config.yaml
num_hidden_layers: 9
experts_per_token: 2
d_expert: 128
normalize_top_k: false
routed_scale: 1.0
balance_loss: 0.00227
vocab_size: 16384
norm_eps: 1e-06
tie_word_embeddings: false
beta1: 0.9
batch_tokens: [32768, 65536, 131072]
max_seq_len: 1024
Below are experts of layer 4 (counted from 0) of a mixture-of-experts language model. Rows are named router (the router's row for the expert) and show model dimensions 96-127. Each number is 128 + 24 x the weight over its row's rms, rounded and kept within 0 to 255. Numbers have three digits each.
Before each expert's rows: a language model's description of what the expert responds to. This comes from a sample of Wikipedia text that the model never trained on.

# expert 16
Mostly "or" and first pieces of words in species names, drug lists, tables and year lists, such as Pandemis or-ophila, f-enoldopam, 17-23.
router:109104120162158092160070101154145116158118158126115146127099108127132150132139132166130194106099

# expert 62
Word or its first piece right after was, is, were or be, such as born, died, decre|asing, unf|aithful, part.
router:121121148162121163151092124115142107136131101136132182126147105122094088149130113094165145072208

# expert 19
Opening parentheses, especially in "Title(s)" and "Songwriter(s)", plus table divider rows, LaTeX pieces like $\ and _{, and taxonomy endings.
router:091143137121164161157092118122092137163088109145069149102169086146095084138113102163124116121111

# expert 27
Digits and semicolons inside pipe-separated sports and results tables or number lists, such as medal counts and match records.
router:117116141143146092137141150138111135173124154144143172092108141083115161130161133144105134118119

# expert 48
First capital letters or pieces of proper names, especially taxonomic authors and synonyms in species lists, e.g. Black-burn, S-azima, Soph-ronica.
router:096105137173155126174066085139161111133138146097118154097142087146129160104141116145063191142088

# expert 9
The word "the" after prepositions or verbs in ordinary prose, as in "of the", "in the semifinals", "minimize the risk".
router:141069105099113125121137097161100125141110154134105102115088106127069112095127197172101132143104

# expert 40
Pipe characters between cells in Wikipedia tables, mostly after numbers in sports standings and results, plus semicolons and dashes.
router:121054130140120103126173127135128154171138165126080155126101132126143118098155160149098140152123

# expert 2
Third-person pronouns opening a clause after a period, comma, that or when in biographies, such as he, It, she, they.
router:124139129151127167145180087106089137084109153164136133090108111096134132115144146077126118153139

# expert 20
First names after country codes or pipes in sports tables and lists, such as David, Paul, Bruno, plus commas after goal minutes.
router:122108156141170099114153106127111103130141115125124128085127114123099156110154142135100152124118

# expert 7
Opening pieces of words in French, Italian, Spanish and German names and titles, such as am, de, la, Le, Val, von.
router:138125116129113166134152153100143130118120114142088060149114149106124077148147114134146157138143

# expert 45
Consonant-heavy pieces inside Portuguese, Spanish and other European personal and place names, such as Lu-z, Bé-j-ar, Clá-ud-io.
router:141137130102120125133136149130129141118136110124093043161142167139154119120105116099151132110168

# expert 26
Last word piece of an article's title subject, especially Latin genus endings like -ia, -us, -ium in species articles, and disambiguation entries.
router:097134122118137131180130112136106126139115130122123138094110130094119197114131125159118108094095

# expert 43
Short letter pieces inside words, often after a hyphen or in foreign names, such as e in "bread-eater", h in "Seong-hie", de.
router:131113123105116149107103170113161129123104147157136144163139143115111093149146083135170129127102

# expert 35
Word-internal stem pieces following prefixes or onsets like re, sc, st, e.g. re-ent-ered, over-th-rown, hel-met, haz-ard.
router:147140100083096135160132100101123168131131118120138139140133163142090120137127105099133108111131

# expert 12
Past participles and past verbs after was/were/is in biographies and release notes, e.g. was released, was written, joined, sang.
router:128115110165136111118125132134150109135172077127134190101149111130136115139141136102137102102190

# expert 23
Digits inside model or road codes (A1, A320, 1–1), plus nationality or type words after a or an (American, railway, Latin), and Arabic letters.
router:116098152143121092139089157105080160125144111093153132093108114137148151130109138134125135133156

# expert 25
Middle pieces of technical and scientific words, mostly c-sounds like ic and oc, as in anticyclone, physicochemical, cocycle.
router:115145152134134182135095134133136102112104112133134111167093156089141103130133115098157129107124

# expert 4
Main action verbs and their endings after a subject or "to", like took, gave, using, making, captured, granted.
router:126179116160129096127169080149188135060134162140165183131155136129165159160124113124114101146155

# expert 28
Commas and subordinating words starting a new clause, such as when, but, while, before, that, until, after "at a time".
router:098149090119144120120156101099118113092165145127156117128094145165101122112121155114104111103120

# expert 61
Prepositions, mostly "in", plus during, within, from and at, after verbs like located, released, built, died, before places or years.
router:134120127135120094121149088145157100124161132135155162159135126143145111137140139187114157108075

# expert 0
Opening pieces of words, especially prefixes like pro, sub, non, pre, ex, un, plus not, early, former, often after his/her.
router:127103151144135163133139147162128139125126151121159137100128104168113121124139103101156162116096

# expert 42
Closing parentheses and quotation marks ending a parenthetical name, alias or note, e.g. (Dendroaspis viridis), (aka Biolab), "Never Be".
router:135137138126118101108158133124139147104113147134128167098077108113141138130179189098109150116081

# expert 17
Semicolons, colons and dashes separating items in lists, infoboxes and discographies, e.g. Released: 2012; names; Class: Gastropoda.
router:106143152134122167123136160102126143175163088154069155114145119134133093126126162140138134151122

# expert 49
Colons after field labels in infobox-style lists, like "Released:", "Total:", "Operator:", plus degree, minute and second symbols in coordinates.
router:107094140120132098152099121127130125148164133126161132109161104128143114105147140117127169170116

# expert 32
Header or cell nouns in tables and credit lists, such as vocals, Notes, Candidate, Result, drums, production, often between pipes.
router:061126093133132055124138118148147104141173134114130145076109123107122150125114100116088151125142

# expert 37
The preposition "of", and sometimes for, about or regarding, after nouns in titles and noun phrases, e.g. "Ministry of Justice", "Center for".
router:144163137119145143135153117159106112120150141133141150182097129131107130147120149169093130137085

# expert 11
Coordinators joining list items or clauses, mostly and, also but, or, nor, while, common in census demographic sentences ("95.9 males, and").
router:097133133150162099122110122108152119128154121146140139126117118110102129146131176106125162132096

# expert 55
Quantity and determiner words such as other, several, some, many, each, another, and number words, notably "one other".
router:087140098171120121146097156077106108099094131160138149075100106093116143148122154093121117116130

# expert 58
Pieces inside English-language personal names, especially after Mc or Mac (McL, McG, El), like Corn-el-ius, John-son, plus sq.
router:121116135110168123151110103139125086116135115148111142149113137174114159106151076075150131125128

# expert 56
Pieces inside Latinate words after prefixes like dis, un, imp (dis|p|ute, prol|ong|ed) plus modal verbs may, can, should, must.
router:132158160109121165147135085115112145117131127141123097148155133140119102138072093107138118141163

# expert 8
First word of a new sentence in narrative prose, often time or discourse adverbs and pronouns like Later, Meanwhile, He, Additionally, Some.
router:120123131131139141138172091126160126092122119126146191121134124113075130125144144109105153100158

# expert 59
Ordinal and number words after the or won in sports results, such as first, second, fourth, final, leading, silver.
router:118107125099123143146122110131108144134105156115156157067160115120113189126161117079132110125098

# expert 51
Abstract or domain nouns naming fields, substances or things, often after "of", such as education, violence, energy, temperature.
router:127128082137112124116189178080127107127098108125153185129104152114110189141131152139107155119128

# expert 22
Inner consonant pieces of foreign proper names, mainly Slavic and Scandinavian, like Lud-v-igsen, Žel-j-ko, Vik-t-oria, plus -ov, -ev.
router:125139159105119151129126166115116123132116109155114036155137132121120101123115086112120111082148

# expert 1
Line-break tokens, mainly right after section headings, article titles and short descriptions, e.g. after "== Personal life ==" or "=== Result ===".
router:150157167142111128136095138105136134140083143124129127120136105178100162111139153126119126121114

# expert 21
The articles "a" and "an", sometimes this or another, after is, as, was or with, as in "is a flowering plant".
router:092080170092126146132084122157098146144141131130128193097121114128108115145144149131138147154101

# expert 47
Second syllable of proper names after an initial capital letter, often P, B, M: P-or-ches, Ż-ar-ów, P-all-acanestro.
router:135158094127123134136116101165134127137148085119132103106100138103153117161097144125155124127159

# expert 31
Possessive 's and possessive pronouns like his, their, whose, plus digits in times and numbers such as 12:30 and 24.5.
router:128064146081163127125113121123097100135114176107182148111136099141127146112081119112119123145104

# expert 15
Field names starting lines of infobox or taxobox lists before a colon, such as Location, Genus, Class, Country, Coordinates.
router:087129086179106100147143171166107115173093086147145130138143132111131094144125102135130132115130

# expert 34
Prepositions following verbs or participles, especially by in passives, plus with, to, for, against, including, e.g. "Preceded by", "topped with".
router:108157116150136141127155128170148088119155137155123151186115121126115134129124139131083141137106

# expert 5
Full stops and other end punctuation closing sentences or abbreviations, like dialogue., Mr., F. Supp., often with quotes or brackets attached.
router:157135112119155135094140116115094132170169150130104104122139157115158171070090128148094076101153

# expert 6
The conjunction and, plus &, or, nor, vs, et, joining names, titles or clauses, e.g. Milk and Honey, Sonja and.
router:088146130183142068148145107116145131135121136136155129134116086062101187134154164129124155138081

# expert 29
Inner word pieces like ond in semiconductor, ist, ator, and sports or organization nouns after national or Premier: League, Cup, footballer.
router:159139108107135138135115127082116153093110104141109103132130147076119111189152094137117107105155

# expert 33
Endings or second words of English place names and surnames, such as -ford, -ville, -borough, York after New, Angeles.
router:137095114128144077125138064112144129094127130124129132117119140141104206076111112114119135129149

# expert 52
Forms of be and have after a subject, such as is, was, were, has been, became, often followed by not or also.
router:117123140135145168101160117186151148086170119134132166159119100166145125106092137110105105125139

# expert 44
Word-final pieces of non-English surnames and Latin taxon names, like -or, -ini, -ski, -ska, -sson, -ia, before a comma or parenthesis.
router:178138104116124123119145103106123119083158154131140167141139133078125114152175095169117119109131

# expert 46
Plural and verb endings like s, es, ers, ets, ations at word ends, and an inner s in place names such as Hol-s-worthy.
router:122161134150072077115134089154151124086147170126142102154113124143128116123119128166128110161154

# expert 53
Pipe and dash separators between numbers in sports statistic tables, plus adjective suffixes like ric, ical, istic in geometric, barometric, atheistic.
router:075084143114169102133088099163103121147149128138097142106121138075125128123143119101112172095127

# expert 38
Single capital letter starting a split name or word in tables and lists, mostly T, F, N, Y, as in T|iny, F|ui-On.
router:139100124167156163118109164160145121128082154138104110085123105155088161105133141125110159123082

# expert 60
Empty space tokens filling blank cells in wiki tables, especially election results and filmographies, plus == heading markers and Animalia.
router:129157150174133096112106137113155155150158135172105162084088088098127137164146136107146138110071

# expert 54
Line breaks that end a table row after a closing pipe, or end a paragraph after a sentence period.
router:097079144145156085145100125115143119137131174106138170098134108111127154096149133119114139156154

# expert 63
Line breaks after sentences or section headings, table pipes at row ends, and the piece "disc" in words like discourse, discretion.
router:085121163132143091143129097133145147114140146144125154104115167102126155104198208096128157120111

# expert 10
Hyphens opening list lines in infoboxes and taxonomy boxes (Genus:, Born:, Released:), plus bullets and hyphens inside compound names.
router:125127175128155129096071082156084136165110093127128100147133153151105130097161121135144098123125